config.toml
num_hidden_layers = 14
hidden_size = 256
n_experts = 80
experts_per_token = 6
d_expert = 32
d_shared_expert = 0
hidden_act = "swiglu"
moe_layers = [1, 2, 3, 4, 5, 6, 7, 8, 9, 10, 11, 12, 13]
router_score = "softmax"
normalize_top_k = false
routed_scale = 3.65
balance_loss = 0.00634
balance_bias = false
router_noise = 0.3
router_bias = true
n_groups = 8
groups_per_token = 4
init_std_router = 0.0311
lr_router = 0.000419
vocab_size = 16384
norm = "rmsnorm"
norm_eps = 1e-05
tie_word_embeddings = false
optimizer = "soap_variant"
learning_rate = 0.00354
beta1 = 0.95
beta2 = 0.95
batch_tokens = 65536
max_seq_len = 256
train_tokens = 367300000
max_steps = 5605
dataset = "wikipedia_en"
Below are experts of layer 4 (counted from 0) of a mixture-of-experts language model. Rows are named router (the router's row for the expert), gate (a neuron's input weights, with its number), up (a neuron's input weights, with its number), down (a neuron's output weights, with its number) and show model dimensions 128-255. Each number is 128 + 32 x the weight over its row's rms, rounded and kept within 0 to 255. Numbers have three digits each.
After each expert's rows: a language model's description of what the expert responds to. This comes from a sample of Wikipedia text that the model never trained on.

# expert 17
router:118054149095118117117088100139134080102103162113097120164177125136182118138090203096175151187219178121097077136162141162159053114175138119070173177152137114120166112143132154180087154173120129157151143065150129123162133118118179107055171096137159072094123130134132079166063078132175138132121102082168065099070168151128126079086140147138133139164123171141186103156119157090118183139146
gate0:158150098107125082107198127074138093069139100099137075093171090151110158139082141064149109126103133138114079104166122119110124110153070122125125152114119164170151145192088143158139152115124046142119097046168114095207097146128144152111202110169141143131132137112155175132191065164142078165154096120153113084146152126145125177151104166136118097162117103169178123140116135142133111143142
up0:124118167157102125144114096087112159110140118104144141130162117102093069131106098182152125132134126084134150109150105153116137133123106166158138141083174109085077112083122145156196082100079095067144155173139147077232176135141106078182069108133144096128167150139165118153157085111145166141146156094087096102117134069064139194136113073168158124137128134123126105140142155111128132206098
down0:123107199152117103081126076088122109175132168127145123143174075090154118151070105135102089150108126069128143112144165191130140069149084168143117157149147103124104094166148133147131178111157131100136160071150107102105160085126073182108064110144102153167188138146072139101083088149160118081115149112146142136135140107122124144074143081100066161160119178144167137120125152103149187154117
Description: Word pieces in the middle or at the start of common words and units, such as ft, p-ink, sl-ower, comp-artment, and dis-liking.

# expert 61
router:114116107103146153108109122095149177112099180187133080127072210150156082158093074147142123115127116173103096153067145098067210138157115155116146140120136153158123108167084139137100110082138132151151125205083157087151136142091151147180159089092139156097121111119146099111104170153120110112144148094191163106115092175144170074102129133180076127107105148158130109111107120136193078159156
gate0:138153069126143118078125084168143099117131127100117118157143153165165121142107124135121118109119125148117089125085113121108121135102094197143171115165119128171117124131069156070122142107145124145121109225093122073135111112155139096172063099146054120101103140083160103174135187082118089105118112101145158118116156146080172075138105103148174094087086067167110145116145116101164168097077
up0:114081134116139074151138215126106094161138027149106065133097180154142098122113095135109139101168145175112152111139192107175167139130133109117172137137071171043129185177156102148176146179083131097084083154085168196130076080109135127126151161183110129172132152142123134143106106147133055120143128135142131138118094066089101105149093125114098129114096092159124102088117127176105153140105
down0:118121139133126100143160148078098088136080191118121100091170153128121132137111098138093118129133069132148148103122159124104155082156196149156104152081106124182144138126187089169113122083128196113097081153079169186109140089157110092173147138097149126150128169121113117075156101141182122063151143117140164174075107153149082108182057149154103088177108116174095061146028136152107102086104
Description: Middle syllables of common words, often after un, dis, or ins, such as ins-uff-icient, unf-air-ly, s-ag-as, ag-ing.

# expert 57
router:092084130133106188156119146145123099127159129169099146116127187181117128085122097069118133128118137116187116166103145112073147155101112110124134172154113103128117140132096097157155109070183116115132139133071116141097114123113086181136092142070159117125087125117151077106084152142133127091129152134145115088128187116146128068122081177141133075061126156113172162120114158144165174116079
gate0:139117110180119147100103114126137097145148116132101087057149129154119133127068140145140127145113120085079083166113117103104149150085099154158120133070148108163115182109164139145084157079197155126163143148173102168177167122089118127122119100099073095155165112092143124215161115158070150139094142170170136136205151115126138076148115149180114108071080162149179095083133124050117161128098
up0:104164094149136121149121106124137195149174093141124160104162172112134145137133146092045135131099147072102144119077053159177106138165146168100122131093147148142065110174104175177096143151095136181112095151177089154099133117109143130187166110196091137137132148133155127164111106185103151109108106079151086094154182106125115157123135079151142048120161062128099161104129095132122156095117
down0:053155159139118150125159086132128127177163201179201121147134132097133155177100125161127155137165112056093158124086178138140148124116170153096095163139085125136143104110137113129140134076078134129097135110085100111150088105148114108161111163181154158124138094176128130104169161157088123136143150045145171111056107131120140126166183106130147126121182117120145129188123115158124137115136
Description: Middle pieces of words after an initial letter or prefix, e.g. Occ-it-ania, Rem-aster, inter-rog-ation, Pro-x-yelia.

# expert 53
router:087034114177149116108159118133120152108134091088085124142112090118148162108091137075186114132134123168136125082152156136105109148116121147123120162098150100150172127126150066183164083119085170073114138100116154094092106110133110150064140122111190079147096082143154096141123097167094180133133140155166085155145146116143113095101105119124104064066136091097156182122117133108116181193150
gate1:131069175151182136072157137116144123082123116115119152083139123178090138095103136131109086146156170143124146171188138082162142060115129093138114144144149131161141154191132142143130125143159185132130120169130099136166139119092100197158091124134204094124089119178147161112146118093140135135154097173167069141141085166122107145107130090113141097091151122141097133107116063147111153157144
up1:143051141155076110172093073106093133089086163138137174091131199123122097179151087126085147140130143110108067142140113201158131160153132104184142142111127115141162173077109118161175113121106108160178108159126180132103130166107173124143124066133142149098152124165098121139118149153132097119134081135111115098098075082117120131126164162109090092152188114134112156145142075095160146120129
down1:096118141122132126088108132093121085130142143138135138125149117147135177109153135168100111134120115135076091122144106163143139166165157122133187159104157158100172109133130116135118123113118083122097124114094169154119126193169202087140124112132092112171179140145096081126142096184168152099135109131188100090138168125080128063139111124120135156124086133145090113099133163115167076132146
Description: Word pieces inside technical or mathematical words and names, such as exp-on-ential, conver-ge, pol-yn-omial, and P-rakash.

# expert 1
router:191116182088200174067088093099117153071186097114126114126092103199163173118087140138174156128137125109150118075178061094073164136066116090132156182070162154090095112094158113134091123148059150069089098149166110107118095110101157129123110146114128203102147157129157133151068152125137176136121148147166088167142081151149123098136092158215083154148114082105124096176133149084151130113071
gate0:142165142119101068091063172103134159105115123115133045112168115155120111111113151125149152093105144115062151159156192096141183072062050144189131140163134116094138167143131120092115136091129103145082124100144139113168119109122131108114084109127137177108146150138163144092108124208117186155121083102124142116139144193163150124091112123123121125196113093092175070103113154204129129133160
up0:133107129152093161173124146134116167207131060191192113117143148105137098123151123074055119083079155146117129113134107100119117160212121092115128083102122156176117106141101140158082109096159135113142116153080114115142141136137081110110137105122055151177179143114094120112211156114161027101152093201135122153116147140081167072127122107096137145085089141089092128159074132116153134141116
down0:125101135112123159111102202134152139143130182145119160145142122120121163111167104154117079172160126134119137141068064200123132123191148102159160137066123144183113135067139144081067119152130131097135110122104114143145058110162090112071114108139112100146091116142127159111178096074110077180154156130126078140114133196106133119115124126177099096168129120149103123126163146068150169108137
Description: Single letters and short pieces inside rare or foreign words and names, such as ille-g-ally, ab-n-ormalis, Soch-ac-zew, and lone spaces in tables.

# expert 48
router:109180117114086104085115130154087162126122064143159091162109107135135104129094100171128101181188187176121092089139116149164108116140107140060187162071139187113194177160113108059115158143129126143087136118117122149153126172146112100114168146068128123127170133113122186124139110141071175168172148129161163087079083138103087166160086137118138100078150134077160147085155083078097172125159
gate1:100177160145190122039139138132124144151080091114075096108148079126115101185162118163147138102127151086171150102083084127125203187140110171142140155100134163119095106172115116111086103143134130122118146076092113117137163084164115149131081093068130085125143170143132094094139111145125109123125157177196097180096122146138122119151057139167096157120204089201105154139172091123115123101172
up1:141180129086148069074137139094106091101106145136128116112113076169143150052103168119163136145119134088114129129090159130173112078176157117046105142105145142140084064148083073156106111145084155185157147118057108116100084101164175117130089105113122131182121132130083145083174102115150130108130053131081095151141115111062204050171099102174127164111184089123154102142124130135096112157187
down1:131153176155098163146137088065103170136145168164122058131065087156159113116111154131162173128201077127100112167218119158150102094140151094108112151094138141113135143131115104095111112163154166150118089140110111190121104149100113127133136087181145210151070125126131125164096113132155128151116127097109159124208144112084111116133097184127165138092140086212183164117094075116111183143138
Description: Commas after names, places, and years in lists and citations (Meyrick, 1921), comma-joined clauses, and compass words like West, South.

# expert 30
router:138099162132171148091131145137113169104144103151096077123105128126161091089082083104123094125097114160076150166150105113092164137177092138185123120102122149127087068124139100113163120185166070141059140084152102146125145191204104152140118143103162134127133176079071119093123046138067094175115167135188096123055121136144106058126123160149106141129135122154126123156134144126097108123149
gate0:152114050057095161134131109117143119120136173120134051107138101176145124086163150103110136136160130144156153132108087100126193181122173107158115147118063164125153161117146056132124146104119092109056138099189158123118106160190120149128157165108149095179170111060082160171163132098128065131111125096138107124145123183145140121152079151120089163106082109159145054096110143182081138146141
up0:154104169126156122110135172100113137168053107072167131067141182124110079146104111125186219159079088122183140173104135153163139185085088125099097153079123066083089095108090144095085135086139130129151147129113131153182073033108144170157095117166165140149195119129145099155133104134115139115157102162133119098161155168089053166089118100162123110104098128106132121126134118107104104113111
down0:163150165136154063091117106060184142162098116108157159139152144110107131142135077211127163151078116127121108085114168111184151104110146193100101186149168143132127130149165156142149201151158151047131121187119114152140125085122094112123098112135105166134186094134097129128097111101129180119148147102116106102203079128152099128117082141129106127145115089118065123087103092089103187121097
Description: Inflectional endings like ies, es, ers, ing on verbs and nouns (varies, shores), plus descriptive adjectives like large, low, upper, common.

# expert 63
router:109099145111097118095114097117113133122123153091145112131083122099117162098124199129155149152186078128138156095150083094131119132136152119200127078127129076111168087128160162125088102159160099127125072085165149149178098191116123081156147171137108178156162180092157126136159099184112110098096125137099127107160121149097106136087127165087146185154118095113148172148163094125106087128132
gate1:157119130091165120121186118174156087104125160137079104146124100132105116115182162152144146106089118124156171122146109191144150130095140148093147093160084123143135159109157103175078113116128118150131105061100156137163183166144165122173154077139222148145093158099184160200126105173105107130108152134164187144156170105120107153153119112077133102071105098110155127154127137080127150074130
up1:110125161116143132163125149083119127113134161137132110097124120142163083133127090100107144110117130194125103103175140161095096129146086186123072149114176126115141106127152158156113214161141145081139121150142131129061122131109199112135051182119120116174158153107153105132162128080145180119135140115117110135169125114110117093108180086136078153151192146178067126137153243083124136123059
down1:022165163155171149127104097109144131171129133144079128173169055129123080128168140176066102099149145117087161134083139187213090088105091114125079113082098157078136120090140068161124191136188117104144104135143134167094179123111078135116105138138099128104134151160093107131127081065105129078121143119124103131163131104117124116097088131119168120113143107075142125138087133130173153149101
Description: Colons in clock times like 06:00 UTC and after list labels, plus sentence-final periods, commas and dashes.

# expert 6
router:122062107123160117098154118118100123145142066077188114121109126138112109083080177163134115081157142127089156164126165084090169156130116113062110160129121136145120168171114103159135093112128081136146129145167134097139151078109148149092178056124176099115103104107137176098144159100170140146123109119148086175141188122151120106124119112107079098125106097142122134118157177126118148139134
gate0:132109066145080109176078162109160123120163147184139102135163119146122161054133141136116138081097192080062113178147163094113103141168068114111173106122095153138140127156151124152098106121108095055156123077120182155147160114130152142106145102154133094079111114169167179122145140110071146159096161153135082118126173164071127095143162145120140178132131126131079072130130141113075132134135
up0:175096120130117156123074130070152054134159103095134115148109139133165092123120129127087190150133139125181093147146148139176136111125151140138123183150181138068157140115125154133159095167132137074183077123166131162074115172085144111115081114074112163079218075085127140125164113097162182142192093136134151136140116152124139143166153148193148045120097116129167168163102169149096091124189
down0:100144083128082103148099110132166110072124141139137144117187103117075105102147151101175094141200133117166114132142038174149165145134126186217141115099103151169096087127115163078136135157154114187091170141097129161099113144135157130127132182133130201142098134178162106176136132095082144143102141139176143127071128100133132138098122079132108134152087126159163135133093076107115066118115
Description: Middle pieces of foreign or Latinate words and names, like repertoire's to, Troll's oll, Rosas's os, paradigm's ig.

# expert 62
router:094194106159104112102106117108228146152111073112100069156159121065161122089121139061173149121149067158071135089144073176097107155166130146103113113145147150158146089199154117095101111133203123197147183154122126086120168128125146067107172163148136121140181151145144129153132161109149145108166134132160138138110138122085102094091157170094151171124099106131149153176124145121061120129138
gate0:102158067110137106125134181101231164118142145135151111113102073121095134127148178115120091124110113115119173106133095200140137056157107104092070123133182167193060126191109165110190142131170125094114130106053141110130135163086123132123129139158140187099098129143183118177126137117135092104130103106123094107109125131093094164126128116128117128161180116137158095151053155097091164106121
up0:066118097150110154203124147124122091154117139131144142097137129099143106071121117122132070167156123100091108075143171183152132107130086108171176174124133115172136124170098119143175140094119155231185095035089128138167119131128095077152136063144147175106125126118143136150079157141107108112158102080092185107135107176115157178148163137112063089115162140132131100128144059131154149122148
down0:102145155100113125108116077100115066176123084109146072151175126178135115137078082178110071185123141076082121144148077140163099091160165143111141070177186115134094122104108160118102080084211138169153153151151155081125161138151118179117155129131078139157133125094104126184129121110125079134114144167150134126114063110158129116183144169093161119083106040161088123105183091140079178115135
Description: Single capital letters starting a name or word split into pieces, especially T, as in T-reta, T-ordasi, T-ied.

# expert 34
router:153143111124092105142096150145184073118155139111140063152119110061153123148142107115087145090140079101145097137158071147193093153097147144111091106176125175119144120112193127134085098087137104146108127124123114180104098137166149091109079157117084169137108154102111168075101197154161109135134084068121138075126103082129075155195087115085091117101138127126170160171114097090156167172123
gate0:121190118110106132142136145146163080120072155119121149115144162144123141156139116127127110069130142161082190163158082108151076133096149168148144099192129097152140113092147153069128143066121219128093124084074120118142145079109121114119167106154119095085101141169129136162175160120177107091127134147034120122129111116113079118154168068151109154115116140146104125133157108126063161102069
up0:125175137107116171143110132139110092077116134117171145141098122103169168116104074117070114143083098150110113127139125120172094124143158181172100078114177099128156128184179153172162110126162093166116163141150100127131153113192095161153106143199127118096116139164176126131180104080118142115139187093085150117182128074122126104126118201138187136161132190094129126146100086098160205110084
down0:143128136113137084109086183172060127174072102174200174180133118156087179165077137130126065141189084160108130090130117130177102143124133112108178123146152127128099135110119136157146165059148123126114144125119108095149116138154128150145118133108151176190151084144213137153102089095123118155153136155121133060184101120133131134074154139093138182172171124145228187149154161072126131114162
Description: En dashes and hyphens joining number ranges, such as year spans, lifespans, seasons and scores, e.g. 1914–1990, 2000–01, 4–6.